config.yaml
n_layer: 11
n_experts: 64
experts_per_token: 2
activation: "swiglu"
moe_layers: [0, 1, 2, 3, 4, 5, 6, 7, 8, 9, 10]
balance_loss: 0.00054
norm: "rmsnorm"
beta2: 0.95
Below are experts of layer 4 (counted from 0) of a mixture-of-experts language model. Rows are named router (the router's row for the expert), down (a neuron's output weights, with its number) and show model dimensions 0-191. Each number is 128 + 24 x the weight over its row's rms, rounded and kept within 0 to 255. Numbers have three digits each.
After each expert's rows: a language model's description of what the expert responds to. This comes from a sample of Wikipedia text that the model never trained on.

# expert 1
router:107112095157105079157130126155117118130107117166127131129133116155135141156093124102132103165147125153169121105095090132174134147099113156097109107173118100122109123126099111150103118160116132157145127121132130137133170127128167138142136134111151104106098122138134152108118115058140142131176099119128130106156109098152074141118105142121157151143106125129114146121139136118155164088187077106080083116159129108129117131070154139178109144083122123160078087152139111090121111083113140129121094072153118119109134145092129137143132101138096106149143133164127125131113159133132120127
down1:124132141112095122150114152150102165117170123144146098098108144167142140118081106126146106115109131152092124126102134167120128128141094157103140163130131158145133109134156112154126185064120113130143144126137128135110130101120111163138112102138108109110114161202164144154144106145148074160154115144155117167139121110092087157117138087134167114118160128146114120161123142139076134112112142088124136147138060134134109152136122120110120141091142158164155132128164169144155090150120155123141128136109092085134106096101127125123122095146125081123112103119088094130134113088092147108
down2:126112133100119098109113105147150148102111103128137169100141104125121119132164128104135141186096104101134128106159109112096155159168145138148114086156153117134170095113115131114116127126164167146105161104120069148153146137128128152148115122177114100125135118150125094111161101088124112109132122109148063114140147106148109111121118144145137102131086151170176139140091132140091182131107152156120106151180147114136139141096122091139136097153134130142101127104147133111147115114159166102132060139121102136131136134100107114156095136117131140124098111115148142127152083145136136203
down3:080157192107129140118114173115163106161163075135124111078126154162117112143111123100112090153132141120144170150143157123097185139132124146136131126142136131128109114121124147107141142129113152121115125128119101155129108121115117152100141133124091159096128109159107126115116131139123109116120149161096132146124098092074110138104165124143142124127150136154111092174071116163134117122128120115120127103159123169165135118144157106115132149124125117112166142162146112111176098127146068125123104171177088090109058151142129140153110071117151106122119130095108092117131150098124128117
down4:176145142110102123144141145140147139131092131105136115154119131144139121139134143119168098106136114137184104176095122192143124126132121114113148128112157103130096129067132121112132080150115169123121127154124162127142148176099142098155087108154125113088112109153113159156135119103171131149128123145163180102081109132102099095139112128120160113151080099143122169141140110137185129061116118154089113124128115166132134128127127141167116133130085127145128130154129099135139119152117111122140156116138124141101147141187132133125116149148110138075104144099088152113138122143098184120
Description: Infobox field names

# expert 58
router:115120125161141131135183141116166136107104091101164105164112116111137110161116143136141106119123111108104107112112137123096048146134129106156113140093127141113146186179099165092107121161106106133128102121121128111111188121136113090167108120180139103151118151145140104139141101106126107151125088155157092098136098108121120123157089127149124109152117081137149111154139160146095112158144101118089114117149123097141186133147121133129107127115119176125140123147106125112140107127145102145093163138124117108130128098155131099155092128095140096138101155147159145094134157162095165151
down2:140120086144121121089120127136138134146103136100128149140076114139121153145111130128150155087126109139148091094137113098152092106126118127146121111135150149140108168112126102115142103101159141135138146161105121120060154099140172099134144113142119143123086120142108140132157119119096110146101149121095162130150116116125077127093136138113123143089149118093140100117162124139128116134150133118072120117145125140116144164153120127072141167127086119119162166169110115138097131111145135123142117162101142139203099098144119120107069132120107151106173140121173188086151166163099103146
down3:124131124084153169121170133165150078130149161156131150121100185126137099156103105112131102171121110104137139108148100096131128145116141154071117099097147108155123108117121077146185162130128155131114123144158109113153096075123143094130136127063159120107125118117131156109124171142129136130123162160101118150112139118143122119098129138167136122099107128116124132102155092148123093077122121149139130123090196106116085099124167147181133135142109131132135136158103099140101126082103095133162132104132143114092125164139123117109133147107164119138116105099102118124122117121139094131
down4:087168142104122120117115107089121123108135115099117139094169113120150124136140142155104158178112128129120155131086119134115125112139100110085105105126162124112141116107158144097114129098173134112188111125182135109081120091087156101119131150139160093131123115177124140120125111096119121121092132129104137161097124130131111097124152151143108084119155125166117126110113145081103111177109118111093114130143119122126122116083135108106109127139140100117107114104135160148110115144102131099129128163178134120161140194153122124156119167123180130157122072120089167094164147158098139115
down5:126131102124157155110132086158118172133113126124112179127103141113109142148125131143124171152147094126141152132144122124147148083109160127131096117105142091153107081121188112123156138118140172168096101132110095123090059083126164142153144091084131119164161105127162155168113139145117115143112160137124138154110172121126154150110112142120124107140102163137096119128128091102126145149107101128112093159165165145111110118152159132152095118130152127100097109089091086159117150100138158112138106141105097097112145156116091105116157177138129130119153136133151162113152103133131143113
Description: Latinate word stems

# expert 10
router:151150081152112118157110153146125173100104109113116157177084115152085090102108127101135108126171110126129108164142119152133108148116194148165174076144128079089161155115124113129128143096149143111109178092109120130113098130157152134108148135127134114153141132117089134152157140135146106146126133144127118122105113104119114133120146093138102134162126083113124170110102111119107118112149101084143190124112130096126126122151132126167115138106138119126118133112119114141137147120118058165122099114124095092131109148167132108110097114134072105085141106107103177105147130127118118152
down2:139179142110146121157171141134146130112148122118130146084091164153115152163129116148164132100126140119131198171101127150126095143150125181121119115139161117120102089171098133100172138164151159100144149079114127139125165124101115109096090081145118115101114124138115116111128152118110128086112120164148099145144073163179116141112105108138153133091112155107106098123102143130140090122156106137119122115166154130138163067135133119078133112143117130125141141134173145141106152090140151161129100143094098135136126145153146151130103104113096152153104114087124113133118113138135111102
down3:115067063108126115153138134129117087116137119149152125159126122092129125132104120147150164131143145141157125137112137144173140098099186162127113106133150118118144132118151142080114112148100119172104168179120122112117112150102154114130102130113124084126075075092145124143146155087142150148127089092156110139109139133163158119117099133164119110147141093150098130129138096092121134142144088117139130107147158161144140148169162180111106133136149174150172122145101162112138153145136124091124129121117118117137134068133105097125153097155111123114163154157105138128150113087144140150
down4:165102114141121123100142114170103140098098148151143104152127156106136137179145137152088111079109181143127094120167128083126111160187157148168130119147105118134110124165146143123133163143132132134138125177160164125150118113142146128118128136080088097128129157097107137134110180123113120127083130138096097131130136126139139105146148123133182153114108155127077110157099149149122078105102153129154105110120106139160151117094115156146116117090153127171145111152106103112136117104139104104133129177092098095137138122091127187132160145129156126144128109148115097156113094106132118146
down5:153094165134141103088113074114106116130152126086158119132082122084165171099086147083163184144089163140142144113138103120099134104183136097121129129117121147122096104122164179154118161135101126113130138152153135122101104118089167077192134138115160143151107149130173149105091129140149138118153152122120125092113120144112140128075127148134114124151126119146161109122145138126136066147165108169113131163133149115102110110118145144124104112123142137127133093096103116124130118138115149122134089124118153127136151131139096169118120098142109135148137142113087117103122164137115144084
Description: Vowel-ending mid-word pieces

# expert 35
router:142113164138089133148136087159088124127087120173108106125123153115119101117112150133158123158089163123113140121120143125103102133138144126168126127105156081135125126135145108126075107123139156139145118097108134149159150083154101089110115142127093138124139110124116123120179166177114049123131121171145111144140142121130165111141151126144146157177132114152152185121163131144109159143118159094135093129125142134152107132115136137130146150133173093141129179098172103137142103145114049122146121104097126124087151171167131135122106147106119117116160140142132134125162151158120135111
down0:124118080098141124140123119130162111126122137107138135134140133109108151130180154176165132165140118110117122111140088128115121137168143146114119102130146111151098165107138163131134124144154112128057167116103132143133147114117133127086107084149110157141144125095144144101182149130110096156075114120158153129110149093126151123151075145142103072113144148111103134130106128128160113128120066150136140136152106101150120111142121120094117162119156152147144129138073081110097119144088110158164142085119073151183093105137120119129101112161140150138143141137102155111159149144151153127
down1:142122091111136085125150123122141068123176134165136143151118111099143121123109134104128140150087105114139163115138117128122146119157120152100160099136106115144120143119151091125110106110116157134098119156121076138155116122091177159143127141159128109116094101104172169133136149140129102118149123139166160151131150168148158177145121110103177129182096130113110146111178146130098108133182157176123089127124121118122100140143136129115134101094195119108089082128141163124119134148077096104165121153159119113109139113142107097174118150125150161096114143117121119092138127124129140122
down2:159126070133129128132142131133117093112119120113142101124098177132156146136103143158176093113166134151122110131162146181110121126162134136151120112132112123175181160126132121170141109103145138112173132161136121164104135173134172144097128139105121153127112138147123128111119110103171143172095170133155134151122115142134079104081141143150122090110152134159136107149156105131135140105101125105118125159127135117178152164134157112113105142127130146169141130149099173158086147128149182141131132140151147062128120097119161147138140124104134129092139120124173141146135162134123069109
down3:126084136062113160165117095101156117112139134111128100111119127103099113132137110138148124168157098128085149126171099162138105130086142157133087123108158142148135069137100156095166109108129128089160130111151111111211117097118134125141079136111097141126143129151163086120119170128117120134141131092130145128133121132139137084099147112109120139117087153119119129112095140142151107142115127105110137105148122133151129089133183097144109137115105153106109140133163144131108141133147113177144151090150125100127099063138137121108140108095163081155155086129135106127155134129117113107
Description: Short capitalized name starts

# expert 47
router:125132142123100117133120104135132155128119096059153082121137146134107156122134121105134122103152135145108171151098112105104148111154098141152164137081104090122149116119138124121154121143136142127129119145166201156089106130193153178110159150097133104113133161157139121102122154143096126130164164149123176122106116111129169141131114138126140145097108144065116103124114153118115129058126155109140140125145113147124173118119165125133117079157089163112127115153132153130126169123122085112173118139109105085109106103134120132092138112097146129135121161111109128108134152132152096091
down0:118151127124129123128125081080121099115081175137174139150119141088128073140157118158204125136154107129166119134125148151134111142146132152139106125115065119121123152144102114131159101108112114116093106111091138129122164170131139103135133093162147103132083135114128142107152121132129146097135121093121148092149142146120155155113117087155132102128128146143166079109127120151141137094092124080168134123189076152133136149156125161117128121121152152122094152147091117162117087154129128111102171140100130143160165145111159157132114136105101132136143102127111144097111175141127131114
down1:152124134155092163128140090148105123104110103109099109103169134139143124119102168124157163117126109139104153091093115118081176097110150155133106139109139145126125135139110125085128135125146128121135139163124126167113109127135171133116108166117137112114155147157131127126121120124159162155128123147091164080111145113133203123107175150051133125137104142113124170102122109132105094148089131120150104103117160092091098140104126133140100097156134149124171122112103101163106134120150101147104121158133100109097157144117071142151140105139134145156131104142170140101091126135079164141
down2:112136068129123061105172119109147139147120133151114150111133124149111116127149143110100079177113108151122070128131158158164086137135110138121120150103144143117115146140138176115077136142099098099144127093111148111124138138107104104108112150130163120095090131109117119125132109110107099117110117133157120150127137135119118108143081142164120107116107116179157091172118106084135160134111121134158101162104166169126134123156175073098133157131134124099142140124121100129130096098112134120137150098156098137167129133130121109097125098104132123135143119096105128138120162071147062159
down3:147128112173108151123155120100128126126127130121123121120119108164103138108178118148174121127138101112120129114158146108110176141092163151125094091144147099131119153140086105108154131147150123117140129086140132126096104154139164150159151121161156140124121112080115122072138124150119123154135124142123139155076124136148132138084127158157113175117111165129164139165150084111135103126149191106124142100095162122105089129109086151115138135125085123146186150174134133126098113122123078102137124128137138126160145088100109168099080118131121096056142121136134146140145149145138111129
Description: Pronouns and possessives

# expert 0
router:162121143102124092124129109127097099161156108090127145155153133124138129149153124184150149133146157151123116131134129116072104117126113127143174087147110150133121126119134143099131140166141114135097158104156143150111108091139163138111104094121139128108181077118132144132116111128141130119127126165109148114117171125138096129084135100104119132162112137106103110123157159140100081121109124103164138098099111107122088119092167161162077102111076094138136168129166131105131108146114097169084101136111131157147071123106132141104170111082126121094109142164106104124109136079110124119
down2:113109091113181071134133167167155122111124127160143113120112136108111132165091138130123157136114123135121130150113125149142091117106142118094109119153082156103119139137128142106128130123149149119118106139123129096129144116142117128092102159116120144110111109113121161082144084159151094188211131111127124182084154085121134149121108154121165133145160132146099125110113140144100104133151122187088129097102159141119139133122137135146094149090139121132111149135101146142104141122116136111113145112135122095134143071121146115154128186147148098117167168109114097116134138148150191171
down3:161125097179133118149162100152123105171126135150152103098139186144108126130161178109164120113132136159127131122137122121184070109141140140117102128115170086101113125132121136109186098119082085102118133140158132164123097122139147086130093127092126110162147139103146107124152135152100110100096099151126090131120085112177145150143145126152102111141148176150173136140128114132115132158119140100159109087124113137102158083162139119134128123115136147155148157106147125082147114100138110105115151131138173124110136165125141136117146160112136122118127139111148165135123079093143168141
down4:134136151158144144100166125132114138090097135119128137098125157111167129143160117165109137088126074107143153108133131129078098131166121129135150146123160131142148101138120120132149157128113154128114102127119114111098131141122147117141136137134174087082081092128166153092125153114166174131139142168141097136158170091164137117138159128181117123092133149143088142151132129145103080116167152107117138153100149128121076100127111100119094116100109101144159145130111165165116100134104161180159136091122147135106148127132147148115159138106123158100119100120099102137077093106128092151
down5:122061144120119094072144105153152089103153158114122116118085111115147135125159121110090170096103097132118115125148069191134115131142099131105093119123128139136134111090125135129098126125121093153106140184124085096114163159103157080121160159138129123113126126116116121117133113120162163079135116152160171116115175126112128146098118139154149149123083142119082149098147143127105120178155136149105176113100115158108116118173153141131112150107082149124119143084120138136114144098134146158142111121109133167150141154131126112124136121145145106115153086100132098101138111106135126119
Description: Foreign name syllables

# expert 49
router:127143110119118119097152115171115128154128133132109116131128142100138134162162132118095142128152105145097088162123123168121108163131150127134129155143145132094101162108134123138110125152115117129159059126095140151156098121141163127185118132078140125121114139118135138183134121131143152137134170104098151140128148129126152133117174104081143108113099106144111140131137162085085093164169138128133138097127145131101150119080142129196103151150160109113126106087114129081102155125137079101112090108112120132086126171136113118083132134124148119093135130139144103105119100142050107123
down2:146110106128105131107139091118142083098150137162133172130182135131088117108073126167113168137111104101136147129116133129143099106184114119116145134149100148107068164107108096128143160093158138125119150137090123177095159084125138106107121120136106121117124114132129170158160124149171090116151115148151170129110118158135137175110136124136143136147113140136099133121155078120142152136150156139111107133098160155095117132166165150115110117107120158162120129119092117141120165086157133146173147113147125084156141099114185149126145157120146148104146131117126110119136168125105155161
down3:108125093165116127111180120129179147129095139132160141138117144102121092122105148135141133113111164106119161136117124181122178128128116109124121150150138141148089113190113171150085125114176125142166075087106160168124160129135128122091134074147141071090124177113115137125123122109148111116119117128153131121133114132116129165128125137134125141163085157136111145133139158156146141108149090155115122096109135110142099115143157103153144097070139078162084116136130100165113165108092141086141122108123111121135162146135166129123137177160145128110119142130097144144154109117125137112
down4:151138077109112177147116128115131176132126102105150148132126146193105114111135132115143144121122101133106125073140189125134151151162183094156121099132162112116117128184164103100156118098144150102147130131147119123119106106144136142149130131140093109142136169132104135100137156124147142145160138104141136126111158129175100121125137108130154131134123091117161134138092145136158192131138120076167155138130146112117113153145146106142152141145176135162105133169160167130110103091113083111143128140108133083085110141176130172111125090115131103115129133134100116128131086159151143147
down5:122122101107182110122150098113151128140139152140144118105117110116107123096151122113094137125100106109123174128150147120089116125103125153131109122082119124126099144110137092132109167126121155147106134094099135154140135145151161084101115116116104122119076125170137131095155179128108166121151103147104114101166117174190093119115116110165132147115130111105120121112125135130151140158173212074114122152114124157150107173145129132159113112154172126077103138151131148157125109131110121144116132114129139181126102095149146122104092121097143108117103110137140097122197150107125115122
Description: Taxonomic name endings

# expert 41
router:150160135135110103101119164165134139143149125117156125147119112134153146105092163115112101137089088158103161104093158112142163138156103105108120138142123127114085110167156088104112151189132129111172117136180107112128148144084118160101109128062119108174128156132124121155133112147132097084126107151086104148096135144142134091127126138167108127174092119112141114139159139132109108114109171138111114137161092127116090142125105144135121113135108120126132132085131165129183115103102163124134097108135116131140074095084135143148105110075147151147136102149128115169122127109123129148
down2:132112129145133153122133127104107124109083072130121122143115112112148126114097141129128160103174144094176132136159088104162116087113160101148142148119092110134120132139087135112161088125115124124092129189119114087131181150189163092117146102123143124108098086148131178118132112116124120140189139077184132124116120137150135102099127137100101154083120127141129155168122137126109136130114106095126110147123140121108166121124145139120121096133128115152144168182122143142113164144141086131117144141115119105143172176131123141125109156132115115112137120203157106108113107120105131121
down3:134114131166144139137120133145126107125118109139102114110141135188146161158089092136079140130123106099109145148174108131130162124128168150101141122145122111167066132140123126120179126124160121098161081114087145146064121154133124127130123115087104094111145151079166153121114142146144129077152106127104123160115156165148128161090139126141153115132121119094153124189136156138093089151128165127144134114132109116100112112137156147138081111142133111116126127137153145117119144118100143100093111142116122143138099099150163123125145139118139150133139141107183115176104144146066083102
down4:082119150100124165133120123104140157155122124139146137058121091132122095138117166114149083091156155151131141161143118116108135140118117156139141123117130099117114115110117156171105157131148130124124156119132050109100131117111100101140128128123113104116115118111207161145155133111151139063160106154186110122096116118109130100146123150140145101121114113117158111130132147109122157107114172134073099133131092128128113149133151124134098096169115166127145129167115126117147098141106119169119155084105182172108100133110145110100125118149109120153125127094166130140129175106136118119
down5:155128130146151136112092125164091136091150147112145127120132130116105068106126104113115132128129164118109151139119140132103144121139131092119114121139156107116088109106150086139103101112108137097124151097133138153142063084120088122128121084116120147088145147141137106173051162148121132072090107139148129141132134102133157167112122113196121156162139119119107114139127084117082153147134136182159115121162100133150127110128117139109092185129138134130101141123074143145158144112148166101165122127100106134111100096121135087122116115146095126120128176136109099114114125129106113116
Description: Compound-forming modifiers and prefixes

# expert 8
router:071117157083148095130094091107134114131151154116076121104121129096124144119098112142134113134117156160108112121135141129136076146173140120093120104106125171115127138107122125103167154150103114090153114101146107121171133097136148160110139159122105100125121133118175098151147175129097115116120132131149146135097149084116165131108141107144099124103126100157141108099128109169091111127101153152149126163113102079090081173141151135135151146143124115142138111153122087096157157138086115144104142098145096125117100126151112168137132089136105167135141170114123094089115130105076125134
down0:077122138121127123140131122106162095147134191119131133130097148122122123132173111146103115135144123116102129164112109145145129141132134118124128138085144161090121077137106129119156173117070148109144152159149129206141121143094095138163125118104160177099151120134115120108154133089123152141148154081128182162124127112117116117131117115131111127086122135121125142137152124175127124124081120128130172127114161143162164124120158124132120128090146092134092098134141115135137093085185140139074088120110133155114098162151155155178115137091136125116124130103123116122112107122089081118
down1:143144165107137168164170114097132143150135102117145117120135125111073142128172177112095103132153115138100144134079134123119113105107134109136138101086129125096163086151130123162154149148144153140146160131151152098122140173094108177141086139119138092131130123142108120143106143137135119104146158107114140094137148124149131158096077140131101120117132120102118135125085113105135118129090148117153124086173156101091102119158109098159096112132093173146175090147116148096189123145095173112101147141109126148132097111135117107128139132145133145144115151120112070108116122185120134107
down2:134102095127090131133133131098152151130108098123113177171167120163118093152147149129103109137121108170095166115128140110094157096173140127069122117185133138148084121106122167121173131151127154123130077108110156129100106104122149108151115086172144080110160148131108144078132139137128119102144101104143127145132156098082118152161091151115147090076120112150131131130172155116148153143117147108134111132092138136082125134148117151104101136129141124152161135119086134111143130113127128087157122119098107121114131127076109115106105124144126109140149132168118177119102137078114121126
down3:164116151119158099109141112172126135160117134161132096124141158148120132107129144127139123113080149107161177099152124184130139149121149078114117099100123127128175172125130146114106129160129117156083157125123143160129130117142138086101148137134103121148173128101152118110158143112141117084120096090143095085094114142145193123064135112136139142164117120087144139134126125133147113098139161183121146146132160181145147134121168132071128086128095152151123120152115170116143142127122083122113148119146133110116177133124110144105127127151149134090133146127081139104141163126126150150
Description: Name syllables after initials

# expert 22
router:164102100120143118149087144117097121109138161124135132198104142184112118142147111113129131118125132137119080138148144122144149133114127186083139121097163135105175136103160131102128148139108162082132093115123120143123141145129103089132138159136106190146149133133102145123135093106077142110171139143146126185139108164120122102102144120122104144079129153160125143107118135124162101097140112116109095150148134147163106118136179148150133118127132139080107062118155152071144108135132146128138147142122122164134115112097116089153100153127139170100125136091128148159110123106117142155
down3:106140172112123097121101148094149142146161096120152099098113067097131157085113156127144132135102133152131132141111147126158139098145109149113116124138096113154117109130148107132120181148125117148114139120138148090124123116134162158141130116191140105160116140142129084138103129144115133140081154132133128134118089082124110123092179109124127089162113089118117097133114148164121135131199144127124184121137175119090142100117150102173134127146123124116125147142066119165145129086134087133067121125144128118114105109118137164142152106145147132131144086097162113123099162154106153108
down4:119140115104114114139125106121151110123131134109136122130133134152127110101121091113131143193114116096157151112105101131113126089131089131157146090135144103168148156099180142141150114083135126146173132172102120141141109187102130085172120118139133123165114142174131165159095106111128139111127114119170146118124128179159138160175158115111132116139105149096145090159158115091133111152152149113094139116126109121129081105135072111140134127107114145124099132119184102150142122114144126106088109160175109126163155097159153118150121124146194098100132134139106111122122125091115158120
down5:140130081155125136125166157139139104093126176146169137104127113131131125145119134124162124095099087157112075117133144094115096115077110136160100151103114130080101161134100096133113126134144147119168135129156107131132157125112121109121098105128063103134126175128098108180105139130128147135107134149163177127146129121096112153096142142164129150120080136135127145158120161110126164142135134120131135106110105126145092134107116115086153166069149145110117152143105114140120129094121128163116142126102129143158169170126146118137134118132115167095116106142125113143168186085099076145
down6:168119140175112106163124135143146125147113121156143122082141116128128140132106128102121124117107108169121126128130139111146147104135126150139124116122088140144128138165103158167139108144115118093140159120141103164107115108104135121128112129155098130102131163127150172195126101121132179157130139133114151130160134098125125148099129167139105059137116124129090152143134150133166135184066144168126137162167113145098114163152157083152137148162116146107138145076090115105107189145091150090118165118118128153161104128135131178149125129089162126132124138125158168147158111121134158105
Description: Digits in number tables

# expert 54
router:145127132142112121152127125121109128168070145130178155143128123123139146137088144150160125104142118142174092139085139111103077152146155100090105104094132140125144120109102126121108150109143112136136154101122154088115174112124083093168088128166127113153143086109145100166164174091178172156158126122127144114108158150092111086111138111117150128083115187122141113140150114157155134126120134073146117114130137120124168113093152100136152151123117113132142133144122137128142088141186134129107114119126171144160119116139154159173156117108111116133124131127153144076123148150127127127
down2:126124148087108184148147117132128127098129161078125140137112132075138130112159130158135101155066200154170163164117099143128136106122175151122140113124103126128172174106100150125119153098172101118151104130130137107102121138126148104131140139107140105136150114113127136160139183098146145136108089119131060107156158069139131143117113118107133094171116129116122111124151101141120122142109121111155126128093079147146147104131111166106099136153086147105137120144159162111115104156118136132104115128142133156097156114099135120118158112140119144106177116140110123104123169119135162163
down3:108122105145108105130143148096163091149119117099127104123165136148114121153088160153092085164117113126200143136131092161153138132119161072111123151116144124116165131174111103107129116129130088112120134155110144151095153167139127162095119131152132150138087144099107114159151110162111166165132107112149133156102132162102148151113128162123126133127157115146178145137171139114111094130147132134122112116188147131094151171162164130122134112140109120117111164141172114109080170163122138131138122117125166131106102170130119128108118104126103115109139166150126156166102141184148133138
down4:120126142086133160096182145150165136113131144107106158077096154139118124133119089096096138134169126154107153105119153084130114123139126162147131161083099106118142105158109093114131097113138100144132134114162135141109145118122109129155108147190103107147120170173148180089149058156140120129128190157135119148135131114135068148112120111131137143136144159113126122172154111133114126115146076148108125140140143156101136169135125115131126139105136138145153139175111124135117099125099118136151133138127140109136130100139072159119114111118121105117070165097129165128099128127106169146
down5:100138122153131100155141143125114090124129122130104101073152155126141081128144130145139105145137137124139108122130150125095160166158130140134119145210120114158152132107131076110100159147120120121158112118127109150150187110152155105088148163136110115100141125113092129136168121127128137120156128091154125098121111152160145138090113176070101121098181128141127157165173150128131119138092123124136104097158122116167132137144171115102153093163130143086134141144167143135114108152173151170141140145119156120099147149118140116147140127142100123116139099062146124126145135075110131144
Description: Mid-word name fragments

# expert 16
router:140104126116153108080138154130148071141115087117093155082169119113128101130103127122156147110119186136131148099105109140119170135135097129073136145167101161165120116158146121149135159090090135113153135114112109146128106147157086101086139120152124081159117123135126113126102089118094140137106103126117115152089110132127127134128133169155163103159100095125128116112156187133163130136161182134138134110155138121151151122137148121144093137146078105107121141129134129154120121142145161110109130073135176124137154119152149134138089112192160127113132154104118109137121098113155141096
down0:125121120152141136113096142159125144169105095161133145106141163146167142153108144117120128165138152121131147141163140135118180123095111165084120145141118137145117149160129096093130120136138197110111145158180090145112129145130131115133124115140113127134145142138131068101127104098136131102095144129078122156166098120104099133136097140142109127111100177138164088140097171112196112145157154131142160117118107151192160145126144137124081120124084133109157142117149161117125114106118137143125089134125169118141133101140155129128140112140167101092129108090103143162118138098116115076
down1:131136160124139103148128159141130126140113091122144127094116116125084173097107128141159109155089118148166116190099148159139153117124128116098158101109144161110105162147160146144130150134136183091142119118142141126112148145121091097170128130136124112140176129110145148112149132135106106116149140120095090143123080139154103097137136159109116128166128107113140120144153127139179103135115128094144120166118104152086157117134166142131105109138148079113125166156144121117144116125126128129108173099107095130188092113134102133131138063158108103067153139101160086106136110149166117101
down2:127127151092140176142158133127136111152134141141152157099161146116154088139093100166128148148131134119129151138103100149123159147110148127097112181112131087143190164116141118131140143100119093131144109095079115088101083081168092120133094142134130125143104156114116179100090104108149110132140119125151101124118117100136163089109142128130124139158105151121135135120145131142092157125133163132085178106147111143149146108144108155143123124144090112115157096095106129126134115170133117109124151123192109170108181156134172152111104136118153150152130129099154166111134159165125113134
down3:084134129106138119107117133120117108146119108133083136161121122121122083112138119150173135120144119175150122131160112078105130123091128152112197126163118126108135159120128143129089133159093152132162111106132145143169157106160123103151125119149110129134115161163114109091147123093109153131157104114134113155123118095108145125111173145103116153109110106144110145121123110122088124153123125135122135189160159157147117107140129104107197126122145104134095154144115190107132121119070096116088084117135125171102098074116077136128108098097140110127131108126108086142131136153168134105
Description: Capital initial letters

# expert 60
router:156142143106102088139115127120122123120129143115200116118140138100124114107123121156149137134106160122083141178111149090089083122138140153153126146083101156123134146178157121134091103094155136061087168119119155150074126124101155166077124141115093114137142135111105131134117113108104144113133089135121136109125131154129067130189153113141127101155148127109107119108128081112135116171119135111108114144112107133147144150152174100127131132119114132117095109142114144084107125108089096132106138125162122107114152149127150126114126133121148149123106109096154184171139124140175134087
down2:051130155067137100122201133106097127168092119137140146125094154118155132134187156130140132173104127111150163136161142092119115156172145101150125164138160149141099132172123143149165129125143110143113120090110114131116103112119133126114130129129107136096113105088129087122181164099116166133149125102142134089124107086113132099126149117109149132098118135163152104104136146088135128121106160166148142082150134121142137101142148095137136150155129097098163094145088117108119118107138129117122143126140137141122132136122105132105131158121142124132115139162104112078131127115059138159
down3:136104108122096132151153111114165125126080143075161161161108111094125117120141129143148118121121141108144109133155106170053101113147128153133099115100136118152124145128075112131146099142131124099163143107146179147160154086078135168106135138167096104102146108155105130131112107163135063123087156126139134165148155160107133155086124105139120159126118141146106093135072140146110161152116152082105143137097106117166123116117154148139101105133092161083132151148106161137147143131137154141126112146156127149139124099129128129117116119122127142096104112083142144142126145090151113092
down4:125090125094115108160136097167100149163134100148130104110166163131148133118157122130109114100102135119105090162117159160174164128127102141127076135150140123135088134124153137155117143132142133143129109138160146114119101105157136135108129101117144141145103129100121168127103093132170104134157062137080100115066121112093146072154164174119097142132122180125145101136134130120147107148071167117094157118142111132126099143141130140119096138135095149154108136107124107110109094151120157114166120089133163145102144108118132121124120105106124155080142155159083122093110130095129133097
down5:126177125130060137148056111124177099151101142127150110110090138140115116140084081103101129129115092067134134121140133121158136112107123121154133156116125125129117133107141119141079123125123081130157157139140152110122106155148166092135161138099091092147125160104145143089140145110136143101080133115123090132153089127167098121131126145084118148142138119092117133166107129148127141115146137131114150117118109150156113135161113144155097111141109116175141148160124131097129147164110173158148138128149141117155117161168141099134143112153158083114138110158110196122101142147152146139
Description: Short function prefixes

# expert 57
router:090102151114141109128125125101123140106074115135151111129135123147114112133141150110148117152144105118113175131166116128106122150109121154163146097133129103139148136139131156110154097148177116110109110144162137173143099159120093132105101092152151142128133095156116156137131118126111142118099135105139158104122156122134182149107119126081170147126119122115116154163131055131106068107127104156155089117115126140131107117135157107130121111116144098128078119148123131148150123122087062161116138142139116086131123130147162111159139131064109099136156179098127141140094139134051158098
down2:127154139133132123115126121140171122172103106095109169158097136112096139167152168150106119165116123131157097165092119081105125117131159136097135156119094127126138154098104131116170163125105147083097121128134113120181118134132134181132126104091174145132154129089143144118142160130175108137140131121131110154119105106155121116188131108121132097126131120147133106120120138121158182093119085115128163111112154134133130201107159115107164143188142112154149144111138158104100114146161103110148117125148131165100128109114155161127131134115134137153123134144168131163155134125116088076
down3:175106069126099151161156152208138102149132126113146101190103107108135190123093136109120126123108119101121089119128068115112124105145113119128143110115137130083092118137104140160140124118130144124144104090128162108123119133132105093160127125129127132126121116164161101116112158104160108159152109125114116108138139140145100129112125159129134116163151128126136146099060110101145143120120126125117175112143137169126137137100128126155135134139145155091125134109120104094118156137156126106094098155121155101072128121154149158143138154079133124155095155096162136052126135144148118126
down4:145129138132075173075158156129117151101113139134104127123120154138094112135129148126150124111099103138136116126159107140122091161094085146112116157126151136117126059116122152097118098153144086123125136172094118100143110132086144111132157097079112110124115152125156135142097101123153095086057133120146132102115149183122130145153115146116147138129079108131171119124115120115134136133136150140099105120154099102093070153117111134081113151097087090117136149112140148144112092114124115102132146112152112151150130087164135174155126136122141117130160138091081106084117107118131130110
down5:171104145141112140128133120123094143120166110102126136121089116138110152155123138164135111127120084082167147091120149113114097107152131106115134142115134123101102124121124131156141166090129132178122130161115142167131100115119162097113128167106086142134122132152145121087125091120097144153100086157117131107134081083167141131156139135125125144117126089129172110123141161109065135187152157116114123129128122144162080096113137093157100079143140136139161133143128087156156116146130159117168144139093087122146154151188134122120132145102085124166110113096147140122123118128133141177
Description: Sentence-ending punctuation